config = dict(
    d_expert=64,
    routed_scale=1.0,
    balance_loss=0.00255,
    balance_bias=True,
    seq_len=256,
    steps=4588,
)
Below are experts of layer 6 (counted from 0) of a mixture-of-experts language model. Rows are named router (the router's row for the expert), gate (a neuron's input weights, with its number), up (a neuron's input weights, with its number) and show model dimensions 0-127. Each number is 128 + 24 x the weight over its row's rms, rounded and kept within 0 to 255.
After each expert's rows: a language model's description of what the expert responds to; "comes after" lists some tokens at least twice as common just before its tokens as in all text. This comes from a sample of Wikipedia text that the model never trained on. Tokens count by the router's weight.

# expert 14
router [111  99 166 137 126  93 141 150 109 146 149 133  94 125 125  75 162 140 116  95 153 140 122 157  94 155 109 149 170  96 109 136 120 129 177 145 145 122 152 150 144 132 189 112 132 151 144 139 105 135 181 183 132 104 142  93 122 103 108 149 169 138 140  82 162  95 102 133 151 136 127 153 158  88 112  68 140 150 130 129 136 125 154  89 167 142 129 105 157 114 127 131 124 108 127 172 112 122 149 125 115 126 130 140 108 134  75 101 112 119 144 124 125 138 125 108  99  92 142 111 127 103 142 145 116 127 155 154]
gate2 [145 146 135 117 143 148 146 144 146  85 142  89  99 150 147  98 178 142 181  92 132 106 120 106 157 173 121 151 138 146 143 134 129 147 157 158 183  93 107 135 146 124 165 151 157 172 163 121 123 125 161 125 136 118 149 129 163 102 132 139 175 106 141 106 103  82 111 152 157 126 163 140 144  98 108  97 155 134 124 123 144 127 142 168 166 123 120 123 132 121  91 191 120 107 106 126 116  99 196 138 134 132 122 138 127 124 147 136 130 121 113 161 140 134 111 116 110 126 126 121 127 181 139 146 118  87 138 138]
up2 [ 80 110 108 113 127 125 163 126 134 113 139 100 139 100 128 128 104 103  83 152  67 127 133 116 133 110 116 169 132 151 139 124 155 147 118 128 139 129 112 130 101 154 134 119 130 109 132 147 105 140 104  61 115 141 118 159 132 159 118 110 139 133 156 164 113 123 110 146  75 100 115  89 142 148 144 115 177 111 101 153 127 155 166 162  97 137 120 124 128  97 121 132 135 157 178 127 109 157  74 100 110 127 119 114 132 127 147 186 139 154 177 129  92 138  95 136 112  89 171 116 152 106 148 126 119 156 121 157]
gate3 [129 104 165 145  89 102 155 150 147 120  95 152 114 156 125  91 185 161 128 114 126 106 162  97 118 106 129 147 149 143 125 131 140 100 114 102 148 143  95 121 135 133 157 122 154 137  83 119  60 124 157 151 124 134 125 114 142 129 130 143 152 164 143  59 149  96  94 111  70 114 118 121 144 117 135 116 129 116  83 130 143 114 129  76 128 130 123 134 133 124 164 155 103 140 111 102 136  68 135 107 138 102 137 109 104 181 164 109 115 174 114 131 139 153 110 112 134  98 122 114 121 137  89 135 136 118 129 142]
up3 [141 152 169 159 132 166 164 124 165 118 126 116 119 149 141 127  90 142 146  96 153 169 130 106  85 172 130  84 175 119 123 127 103 111  86 112 162 104 132 103 148 110 159 152 124  90 133 138 143 131  90 124 153 124 131 131 126 100 111 137 114  95 143 127 111  96 131 150  99  97 125 117 176 147 111 125 143 150 151 164 150 142  82 149  75 124 130 139 146 155 156 140  90 152 107 135 180 151 112 147 143 127 125 112 104 105 136 120  85 123 134 104 124  91 172 133 138 112 136 147 181 130 111 121 131 129 146  87]
It responds to: Determiners, possessives and descriptive adjectives before nouns, such as the, his, their, American and second, often in biography openings.
comes after: "'", " of", " the", " in", "ed", " on"

# expert 8
router [ 81 122 168 133 101 123 132 143 112 144 141 176  98 143 108 111 138 153 127 138 159 128 118 145  97 143  89 154 145  94 135 124 138 162 130 125 150 137 126  90 138 102 158 120 121 138 113 145  94 100 161 154 160  93 163 113 145 137  77 127 125 118 143 105 178 100 140 140 166 174 114 129 155 134  75 129 145 150 106 113 109 117 171 106 116 126 127  90 180 139 116 132 104 100 120 158 113  95 137  99  78 118 117 167 112 128  80 119 117 113 123 121 131 124 189 114 130 118 147  97 109 130 154 137  93 121 124 155]
gate3 [110 126 108 101 149 107 122 181 132 131 127 125 125 162 142 177  92 135 150 130 131 121 167 138 121 108 132 135 108 102 147 158  96 139 125 111 156 169 116 119 145  76 136 108 125 159 152 131 116 162 133  80 151  98 156 135  98  91 163 109 169 110 132 129 124 121 127 113 117 153 139 135 155 167 128 129  74 117 104 141 141 158 164 126 113 147 120 105 151 132 158 167 129 120 143 152 108  93 129 121 130 109 100 184 169 164 178 125 150 124 170 116 151 148 121 102 138 111 137 116  90 137 134 179 122  81 128 150]
up3 [ 92  89 126 104 133 119 109 137 153 159 136 154 117  81 143 117 100 119 114 138 114 101 118 122 110 101 151 159 160 140 136 111 125 119 100  91 151 162  92 135 101 145 126  89 126 116 161  78 141 115 111 105 143 133  91 120 152 141 141  92 118 139 148 125  95 132 107 144  68 141 113 152 145 121 113 136 125 128 164 136  98  71  82 140 130 144 146 113 110 132 117 125 115 113  89 118 118 154 145 140 106 104  96 116 111 124 111 152 102 124 153 140 134 162 106 202 164  97  83 108 161 100 125 105  92  97 130 100]
gate4 [ 85 172 106 139 112  92 122 149 132 140 139 153 117 133 117 107  89  90 104 152 142 125 152 164 142 120  88  95 111 141 182 107 135 145 147 153 144 152 116 102 141  81 145  97 111 125 127  76 125 121 137 169 127 115 171 123 173 143 126 121 112 143 147 148 163 114 108 167 141 118 122 123 148 102 107 151 166 121  87 138 135 129 116  99 146 143  96 146 142 124 132 137 129 128 124 194 172  87 107 164 138 139 151 116 134 123  82  85 117 120 131 140 186 127 156  99  96 141 149 110 114 155 138 134 111 140 138 121]
up4 [ 97 139  96 140  86 142 125  95  85 125 126 139 124 114 139 135 133 146 117  95 148 116 119 118  87 144 164 166 145 120 167 115  76 155 115 130  99 133  78  85 128 138 117  95 143 134 118 119 108 142 131 106 121 132 141 119  99 135 182 130 140 139 135 123 134 164 175 152 114  81 118 111  85 106 164 145 157 104 103 145  86 147  93 101 139 150 147 154 144 142 140 115 152  81 113 187 152 122  95 149 135 158 171 172 124 155  91 136 136 113 131  93 103 115 123 134 110 108 108 130 106 146 126 125  93 141 134 135]
It responds to: Digit tokens in measurements, statistics and table cells, such as 38 mm, 135.2 metres, vote counts and percentages.
comes after: " |", ";", " (", ",", ":", " 1"

# expert 5
router [128 124 180 129 149 131 125 123 103 127 119 180  97 129  97 123 170 147 114 130 146 151  68 135 131  94  97 151 160 101 133 144 111 148 146 127 156 150 159 149 114 112 148 118  96 115 147 178 107 127 155 135 120 128 126  93 129 124 112 141 140 111 135 108 155 146 118 154 148 165 126 150 150 139 114 119 112 164 139  83 157 142  92 137 118 123 136  92 130 138 121 160 113 122 109 133 116 130 115 111  70  95 182 164  60 144 125 113 122 120 115 154 109 140 145 116  65 100 170 104 101 127 144 154 106 143 136 153]
gate3 [126 144 133  87 149 125 133  97  80 142 125 155  84 134 129 147 123 142  72 104  91 115  96 137  73  78 128 179 137 114 125 174 122 156 134 110 153 105 116 102  97 120 120 117 108 158 103 143 112  98 138 121 101 152  99  86 115 128 134 117 118 125 119 144 170 129  98 132 145 166 122 132  81 132  97 116 137 132 150 117 106 130  97 126 146 141 168 136 112 113 163 127 141 146 134 157 116 151 147 124 121  72 138 167 124 149 113 122 181 115 103 136 117 165 103 132 129 115 167  93 112 137 123 144 157  86 152 161]
up3 [149 111 123 132 138 102 116 182 169 121 153 131 126 129 131 117 145 122 121 112 113 160 111 119 144 155 143  90  86 145  89 115 124  82 111  99 209 103 123 160 145 170 129 184 150 121 104  85 165 118 139 110 120 147 106 135 125 175  88 157 118 132 119  81 113 114 151 169 136 129 156 119 123 131 130 188 141 125 103 155 117 109 141 137 131 125 151 135 145 134 115 110  74 150 105 132  98 163  88 126 110 162 145 147 147 111 111 122 124 118 115 137 128 100 107  95 128 104 120 129 149 160 139 123 153 157 149 129]
gate4 [ 92 147 152 130 146 158 150 127 133  95 126 185 123 156 109 135 137 108 167 127 137 120  99 154 154 124 172 144 123 116  99 133 170 143 123 204 119 108 149 128 108 116  99 133 108 111 137 133 110 142 128 126 151 138 136  92 145 126 146 127 104 143 124 144 118 111 118 131 107 107 174 144 173 149 106 155 150 195 109  80 105 137 119 130 128 146  94  93 152 122 110 109 137 126 156 127 165 143 128 137 110 162 136 102 137 129 125 173 118 145 115 173  85 139 108 146 148 116 137 102  56 129 134 158 103 111  87 134]
up4 [138 106 138 111 152 147 111 146  91 116 112 166 142 137 113 118 149 179 129 111 133 118  99 145 154 143 164 140  95 124 130 133 141 149 148 171  97 133 124  96 162  69 126  98 114 119 118 141 175 131  75 157 101 172 128 120 108 133 123  89 151 134 129 142 159  99 143 143 111 131  98 128 149 117 117 145 115 117  87 116 171 116 119 106  92 141  88  69 111 135 126 111 114 118 103 136 122 109 111 115 104 145 113 147 150 135  99 178 146 172 154 137 145 138 104 128  79 153 153 152 128  98 164 118 100 131 132 176]
It responds to: Word-initial pieces of proper names and titles, especially St and single capitals (Stewart, Station, Brown), and accented Latin letters like é, à, å.
comes after: " ", " S", " \"", " (", " C", " F"

# expert 11
router [127 132 155 147 116 124 111 131 117 137 153 178  84 108  92  90 136 138 128 134 178 156  95 151  66 129 101 145 166 125 110 157 136 116 164 137 127 126 163 141 130 109 114 108 126 126 146 159  79 121 157 164 127 114 150  63 127 110  92 143 138 151 162 105 151 117 129 122 134 152 130 152 145 102 119 108 128 168 162  87 138 129 137 135 158 165 123 113 121 116  97 128 120  97 131 127 130 153 148 118 107 113 141 141  97 149 126  65  98 105 140 100  88 141 127  82  98 119  92 104  90 116 139 137 106 145 144 138]
gate12 [148 149 181 120 134 130 121 128 112 111 167 107 126  65 110 126 120 118 132 137 118 161 120 142 125 148 120 130 165 131 108 147 171  84 160 114 102 136 124 174 133 131 130 121 123 106 152 145  75 127  67 107 128 125 119 108 115 117 120  99 128 113 127 150 197 124 151 123 146 109 141 137 109 103 129 126 124 136 131 129 133  97 177 155 177 115 169 118 113 137 122  91 135 136 139  96 139  88 126 155 148 137 124 133 154 156 113 120 108 129 123 169 123 150 129  91 132  82 122 172 117 133 208 139 139 136 123 169]
up12 [128 113 167 109 114 121 136 137  76 143 104 127 139 115 132  98 135 174 141 138 153 139 134 125  86 167  85 148 124 125 158 108  93 148 102 144 119 111 117  79 120 185  79 146 129 185 138 170 101 136 116  82 118 146 156 113 152 129 148 142 126  87 105 158 132 136 105 104  97 101 148 106 162 147 122 115 136 112 130 142 110  90 127 116 156 140 146 124 148  97 130  93 150 120  99 164 138 118  93 128 164 144 136  92 143 102 115  80 119  91 161 139 132 143 117 129 120 140 144 124 160 110 139  75 164 121 127 134]
gate13 [181 115 156 141  94  90 120 119  97 149 119 139 145  87 138 173 158 126  86 172 164 161 102 125 107 165 122 130 156 124 128 155 127  76 124 197 126 130  90 168 110 125 152 137 148 134 142 122 101 143 112 140 128 117 132 116 146  89 131 136 118 103 141 138 144 105 138  82 114 140 154 113 151 164 109 158 116 137 119 111 110 137 125 124 111 166 178 167 122 116 127 146 147 121 152 172 107 161 130 155 131 106  99 118 156 124 135  86  92 115  94 127  94 118 153 131 115 130  91 136 107 137 160 134 140  86 138 120]
up13 [ 96 139 136 101 157  97 130 116  87 114 115 118 141 106 133 110  83 128 122 132 180 113 106 123 127 147 123 120 154 127 157 125 158 130 122 148 136 140 143 100 143 110 154 121 153 117  95 155 117 117 128 117  73 158 122 109 163 122 127 165 151  69 136 102 156 150 134  86 159 140 103 184 104 146 160 107 111 145 100 127 121 187 166 131 139 133 140 142 120 139 145 101  93 136 170  96 115 139 103 122 126 125 148 121 150 112 118 113 101 111 104 114  94 125 124  74 159 126 118 124 112 131 140 117 201 123  76 142]
It responds to: Table pipes, header separators like |---|---| and line breaks starting table rows, plus list indentation in sports results and schedule tables.
comes after: " |", "\n", "|", "-", "==", "---|---|---|---|"

# expert 21
router [119 125 175 116 144 112 141 150 102 137 125 157 105 112  86  80 118 143 130 119 177 140 124 166 103 156 105 156 147 112 126 150 126 128 159 146 107 147 164 113 168 139 153 117 103 129 142 156 106 137 157 141 127 106 117  78 112 149  94 140 138 110 161 115 165  92  96 139 186 169 103 138 154  77 105 139 126 158 139 115 100 114 130 138 116 162 129 108 148 102 134 131 107 110 127 130 100 122 125 107  89 145 131 166  84 149 123  87  84 126 136 130  92 143 134  75 121 138 115  90 110 106 164 136 112 121 137 148]
gate4 [106 108 104  89 178 106 157 139 133 154 125 100 145 128  98 139 129 125 108 138 105 109 125 114 107 168 156 137  91 130 146 113 139 120 103 144 104  78 168 131 152 146 145 107 115 130 117 123 108 147 139  89 149 146 185 122 125 170 134 136 102 131 148 102 132 144 104 130 153 177 127 126 146 137  86 123  90 132 140 170 132 128 116 121 175 127 119 131 138 126  89  69  90 134 123 175 133 102 128 117 142 109 129 145 124 155 112 128 113 118 117  77 146 155 109 149 137 132 127  92 153 126  86 208 127 111 137 154]
up4 [100 107  92 118 161 154 150 114 128 106  96 111 155 120 159 138 138 162 105 107 108 132 107  67 145 102 110 126 152 110 132 152 179  60 141 154 157 167 112 118 140 141 158 116  84 144 149 152 104  98 126 136 108 151 102 154 152 119 110 130 163 117  76 127 122 162 125 145 119 143 121 111  81 141 115 148 134 137 110 104 130  85 144 119 125 167 144  89 118 126 132 112 122 133 165 145 128 153 105 101 143  96 125 108 154 133 130 151 119 116 143 143  93 100 135 114 159 102 165 142  96 189 122 133 117 162 140 146]
gate5 [124 151 163  92 125 100  86 122 131 142 134 122 138 113 133 135  94 170 144 160 129 193 156 127 115 147 123  78 121 143 161 132  99 141  79 135 118 115 116 125 179 127 174 136 119 125 136 123 117 140 189 135 128 142 135  92  99 179 144 132 134 104 128 136 122  95 116 142 162  88 128 142 111  93  91 183 155 164 144 139 160 147 134 122 144 101 166 113 111 118 147 133 129 117 117 117 124 103 115 125  98 125 101 140  79 152 130 129 100 101 132 120 159 178 154 139 130 138 174 141 130 140 116 163 111 133 136 163]
up5 [119 125 144 122 154 123 133 145  84 105 121 129  79 135 136  92 133 116 120 110 200 130 145  96 136 152 163 125 127 131 129 106 117 138 132 111 129 120 132 130 137 127 120 113 112 114 173 134 146  64 149  99 132 126  95 136 144 106 136 139 121 119 124 116 109 152 151 148 139  74 150 127 156 152 148 121  76 156  99 112 122 148  74  88 152  95 120 111  98 124 145 132  99 153 168  82 147 162 124 125 175  88 110 123 160 147 142 103  97 134 120 151 144 151 164 145 135 148 108 104 116 117  89  72 118 115 152 153]
It responds to: First syllables of capitalized place, language and proper names after commas or the, such as Alaska, Persian, Malaysia, JavaScript, Hindu.
comes after: " the", ",", " of", " in", " (", " and"

# expert 6
router [132  83 164 141 143 125 151 147 109 121 134 123 115  86  73 122 154 141  95 122 147 164  91 150 129 165 112 152 167  98 128 136 114 140 135 104 160 145 180 130 139 121 154  91 111  95 160 137 114 141 144 161 104  86 144 114 151 133 149 132 137 158 160 105 168 101 101 127 162 147 152 117 161 155  99 103 136 130 124 125 134 122 121  99 173 133 123 107 125 101 146 114 119 129 119 159  96 157  92 104  87 118 136 158 108 140 124 103  92 101 154 138 119 115 135 105 107  88 130  90 126 119 163 156 100  99 158 171]
gate2 [145 131 122 149 119 150 101 192 148 131 133 139  80 104 147 135 121 162 101 164 136 157 103 157 137 145 101  81 119  87 115 129 164 107 143 107 156 118 130 136  90 118 138 116 111 104 167 124 160 176 116 146 143 108 136 100  84 106 119 155 127 110 132 124 147 153 112 126 124 119 151  99 173 108 100 101 131  91  96 148 105  93 127 164 150  81 109 142 111 164 137 152 146 118 114 129 124 137 125 138 134 117 133 119  86  76 125 145 113 119 123 170 105  86 103  75 111 123 117 135 126 142 101 167  96 111 126 152]
up2 [ 87 152 164 166 108 110 153 131 146 113  97 127 134 158 163 112 162 138 120 148 142 121 130 117 110  97 125 123 120 179 156 171  93 149 126 167 158 106 118 136 161 112 109 167 120 166 130 132 142 136 156 133 110 146 149 142 120 120 115 102 128 136 126 101 124 105 136  93 151 124 108 114 148 163 114 131 136 173 139 119 131 135 112 145 100 176 146 124 126 118 103 152 147 140 130  86  99 138 153 159 144 173 117 205 184 135 144 140 163 158 136 132 134 104 148 156 157 105 143 129 123 180 123 103 169 166 126 134]
gate3 [144 100 146 112 120  92 119 152 113 109 136 139 132 145 123 141 125 126 178 157 109 107  84 182  99 114 168 145 144 118 120  98  92 172 135 156 107 132 128 126 113 136 140 112 123 107 183 116  97 112 160 141  97 118 130 125 163 140 131 163 111 146 120  93 128 102 119 113  99 128 133 147 109 116 112  83 120 156 146 108  83 136 127 137 156 143 108  55 142  88 114 168 162 158 137 117 105 120 128  96 134  94 143 149 106 149 119 180  80 114  91 135 149 127 110 154 123 107 183 147 128 137 116 142 129 118 102 134]
up3 [106 143 129 132 141 120 126 148 104 123 164 125 130  91 155  89 141 166 142 134  25 166  80 146 126 154 125 135 114 123 149 165 157 120 112 124 122 126 135 115 148 154 131 168 116  95 161 146  99 132 150 129 101 109 115 128 147 135 103  84 163 145 131 104 165 155 147 158 114 107 143  89 141 135 117 173 121 127 114 138 135 133 165 144 108 127 131 124 122 107 117  83 118 132 121 134 118 122 144 146 137  88 155 121 126 107 138 126 140  87 125 147 148 118 117 172  92 102 177 164 120 100 153 102 140 125  71 129]
It responds to: Single capital or lowercase first letters starting a word after a comma, dash, "and" or line break, such as C in Civil, Cab and cricketer.
comes after: " |", ",", "\n", "-", " and", ":"

# expert 13
router [118 108 145 169 149 146 113 120 120 121 138 174 129 140  69 119 106 149  90 113 156 172  72 167  81 122  93 132 165 105 117 147 136 131 124 146 137 171 157 131 160  69 145 134 120  97 142 134  86 117 163 133 138 100 192  98 156 125 125 117 112 124 133 111 169 127 137 150 158 169 142 125 146 101 116 135 138 130 139 102 151 122 151 112 127 148 135  85 125 155 110 139  94 131 122 132 115 125 131 133  92 116 170 132 100 110 137 122 128 108 121  92 128 126 160 127  92 136 113 102  91 102 124 163 105 136 162 147]
gate11 [134 123 123 127 111 119 141 118 108 121 121 125 122 120 148 153  93 166 131 124 154 125  97 168 108 100 141 121 156  99 123 163 145 125 148 108 109 140 101 159 155  91 150 152 106 121 127  70 160 130 104 120 144 117 115 114 109 135 144 118 136 135 120 145 164 144 144 158 142  77 149 129 115 105 136 161 103  87 131 143 145 127 164 125  87 155 110 101 118 175  87 144 121 101 144 153 120 131 150 159  80 149 126 124 114  76  89 154 114 161 147 113 108  93 142  99 111 119 144 136 127  81 146 194 134 137 186 160]
up11 [119 164  91 137 119 129 126 151 128 166 136 106 141 116 121 125 128 137 112 162  61  83 115 113 163 136 114 112 146 132 118 147 122 123 121 132 154 126 154 145 152 121 166 120 128 136 114 116 122 160 139 100 114  82 164 120 106 117 160 136 146 134  80 121 183 161 152 136  92 127 114 142 147 100 127  94 138  77 128 135 171 112 154 107 100 123 143 131 124 137 115 129  86 154 149 125 156 102 185 124 103 144  89 147  96 128  90 127 102  88 132 122 143  98 104  96 100 129 157 108 129 132 123 119  74 164 175 116]
gate12 [ 64 131 136 146 128 125 122 133 112 145 125 107 128 144 141 110 120  97 135 134 104 114 106 166  92 160  93 130 196  99 167 125 142 135 143 148 157 116 137 115 195 137 126  86 140 120 128 156 125 139 124 100 166 146 135 132 139 163 103  94 142 108 125  76 138  98 159 115 137 111 151 113 132 146 149 124 171  82 116 111  88  96 126 142 139 109  76 141 112 110 101 125 105 136 115 140 116 123 142 145 144 102 102 150  87 101 125 126 124 192 125 155 112 104 156 140  95 145 148 134 118  94 136 141 109 124 127 175]
up12 [123 122  78 135 105 151 142 122 126 131 151 147 147 146 124 110 108 119 100 137 103 179 132 137 120 114 166 149  94  88 151 124 111 103 142 152 152 126 152  96 182 162 129 115 145 134 172 157 122 157 103 144 159 113 113 164 109 150 120 124 151 100 128 151  70  79 101 118 143 134  95 164 109 125 148 123 117 131 148 117 168 132 142 121 158 104 131 130 105 116 101 117 136 141  97 119  94 132 114 107 157 166 121 170  98 146 189 176 138  96 139 147 127 114  86 128 177 149 132 158 124 114 106 144 107 135 116 141]
It responds to: Section markers ==, ===, table pipes, line breaks and semicolons in score or number lists, plus scattered mid-word pieces in prose.
comes after: "\n", ")", " ", " =", "|", "%"

# expert 3
router [ 93 117 177 133 141 117 149 142 103 126 186 128  95  95  76  99 144 156 115 114 164 171  95 150  84 158 113 161 151 101  91 161 139 131 141 118 149 160 157 138 160 109 171 123 141 101 152 150 100 135 180 150 129 125 141 109 120  91 102 144 153 159 143 131 134 123 102 133 160 155 126 145 152 145 102 123 113 156 109 114 135 104 135  93 136 126 180 124 138 113 109 123 125 122  91 173 115 115 141 114 118 125 136 133 120 139 125 113 117 117 160 137 134 115 157 108 112 129 103  86  78  82 131 142 102 116 165 140]
gate2 [109 130 147 121 153 118 129 126 131 179 143 148  91 129 120 111 103 190  85 110 123 169 132 156  99 115 128  99 138 133 147 119 152 153 114 178 135 145 122  82 138 129 155 169 103 160 162 123 129 145 121 133 148 158 115 134 112 106 157 130 122 115 127 149 124 159 120  82 201 123 114 135  84 143 129 117 151 162 119  94 117 112 115  99 100 117 142  92 144 135 165 108 123  99 121 151 105 116 188  96 113 152 128 139 140  98 112 135 133 147 137 111 119  78 137 125 160 138 162 141  91  82 155 140 127 132 144 154]
up2 [ 93 142 138 148 153 115 151 125 124 149 169 102 112 142 107 120 136 147 110 100 123 148 125 152 140 140 123 102 136 112 144 125 112  99 170 163 153 141 114  91 140 145 104 108 131 136 179  90 101 133 109  92 145 137 108 130  92  89 173 162 103 139 121 175 117 159 120  63 130  96 100 121 142 125 140 143 135 154 180  93 142 105 111 106 125  94 148 106 120 118 122 166  75  94 124 164 119  97  86 123 124 143  89 143 128 146 128 128  96 141  75 113 139 130  99 109 114 126 112 114 108 108 144 152 155 102 102 107]
gate3 [120 116 155 131 125 144 168 110 125  97 185 101  85 116 137 137  99  87 145 135 139 157  95 109 145 127 146 125 118 148 142 100 148 159 123  75 134 171 172 116 135  88 170 138 150 106 138 130 156 127 173 136 149  99 127 150 162 121 144 102 124 143 121 144 159 150 110  86 122 119 159 173 105 105 132 100  95 119 157 151 151 138 134 142 126 105 152 129 135 117 119 112 151 124 145 112 104 106 145 123 123 103 156 111  79 110 166 113 106  96 103 172  86 124 150 142 118 169 121 107 103  95 119 169 108 150 128  99]
up3 [ 80 104 133 154 137 139 140 163  96 137 170 154 127 140 149  80 117 116 121 135 118 119 156  97  86 180 132  92 127 138 172 175  66 107  86 147 138 136 148 112 134 138 142 162 146  97 158 141 145 151 124 107 186 152 158 134 123 118 147 119  85 150 118 153 125 103 122 111 128 146  87 120 140 149  98 129 157  97 152 117 152 153  99 119 154 143 146 131 135 111 161 111 118 107 146 108 155 125 135 120 181 112 146 151 161 113 142 107 128 137 132 108  68 117 128 169 151 102 146 151 137 120 139 116 125 110 120 121]
It responds to: Sentence-ending periods, line breaks, commas and table pipes, plus clause openers like where, when, because, However, usually before headings or new sentences.
comes after: "\n", ".", "\"", "ed", " ==", "=="

# expert 15
router [149 150 151 124 143 121 138 144  67 129 114 197  72 114 115 139 142 140  89 151 167 155  79 164 114 125  99 131 189 110 117 125 113 146 168 109 136 135 183 144 138 154 142 114 103 132 100 142 121 127 158 144 136 135 133 111 162 123  95 138 136 129 118 101 134 119 120 133 164 165 122 116 166 138 113 117 141 169 148 107 130 162 128 136 150 149 140 103 150 106 135 165 131 110 167 120 137 126 118  79 106 137 157 181 100 144 118 110  99  93 142  98 123 131 132 111 136 119 131  82 101 145 156 139 116 152 152 129]
gate3 [103 139 143 146 127 117 118 148 170 148 117 104 111 151 128 118 130 128 108  92  89 154 114 140 121 183 147  99 173 115  65 104 131 138 128 148 156 157 117 141 143 165 129 119 106 141 126 158 146 132  97 115 153 121 120 169 175 143 114 120 176  89 130 141 131  77 101 155 180 127  89  78 102 101 110 146 144 115 171  91 144 112 121 114 163 166 137 148 134 119 121 157 105 156 139 111 148 139 145 127 119 131 118 149 113  98 127 134 131  97 148 128 147 130 158 140 128 156 116 141 108 106  71 148 154 125 169 114]
up3 [111 146 131 125  99 146  96 120 140 135 124 133 153 105 109 116 145 119 133 147 165 131 135 103 153 118 146 152 125 147 120 151 121 130 111  76 122  79 109 133 114  92 154 135 123 119 127  73 137 121  95  96 125 121 115 163  85 125 117 113 117 112 148 166  98 121 123 148 118 162 114 128 176  79 109 179 141 118 121 138 128 149  96 138  98  98 178 135 176 140  91 136 152 132 132  94 126 141 105 122 128 124 176 127 145 105  98  92 129 100  80 110  98 117 176 133 182 142 131 115 184 143 162 159 136 125 125 131]
gate4 [137 118 140 130 112 108 142 152 150 131 105 110 119  97 146  89 113 145 111 124 134 123 101 161 105 123  84 122 125 130 133 144 104 192 178  60 142 157 154 152 114  83 123 140 117 139 115 156 132 110 155  99 154 131 130 123 160  77 146 151 133 126  96 166 166 108 105 121 128 142 129 151 128  84  95 110 171  69 139 154 146 137 117 155 112 133 117 127 123 117 119 122 201 148 136 120 133 139 141 132 170 160 139 174 126 116 129 125 128 157 112 123 118 113 136 132 152 116 102 155 127 131 101 101 168 170 146 132]
up4 [107 143 146 119 129 116  60 175  98  98  94 126 153 136 133 157  78 149 118 129  90 124 109 142 124 115  90 107 151 101 102 126 176 137 130 105 162 141 146 120 134 108 143 117 103 124 145 107 154 171 109 104 147 175 119 108 117 124 141 166  92 154 119 146 141  86 123 153 124 105 155 100 123 162  94 136  97 126 140 130 101 142 114 111 112 115 143 106 145 149  94  75 124 102 121 126 160 115 133 140 100 126 156 163 121 110 108 140 103 134 109  76 148 122  87 161 122 192 136 101 101 136 143 110 131 125 135 112]
It responds to: Opening or middle syllables of ordinary words after a space or article, such as de in destroyer or decades, ar, ri, le, and compound hyphens.
comes after: " ", " a", "c", " f", " re", " b"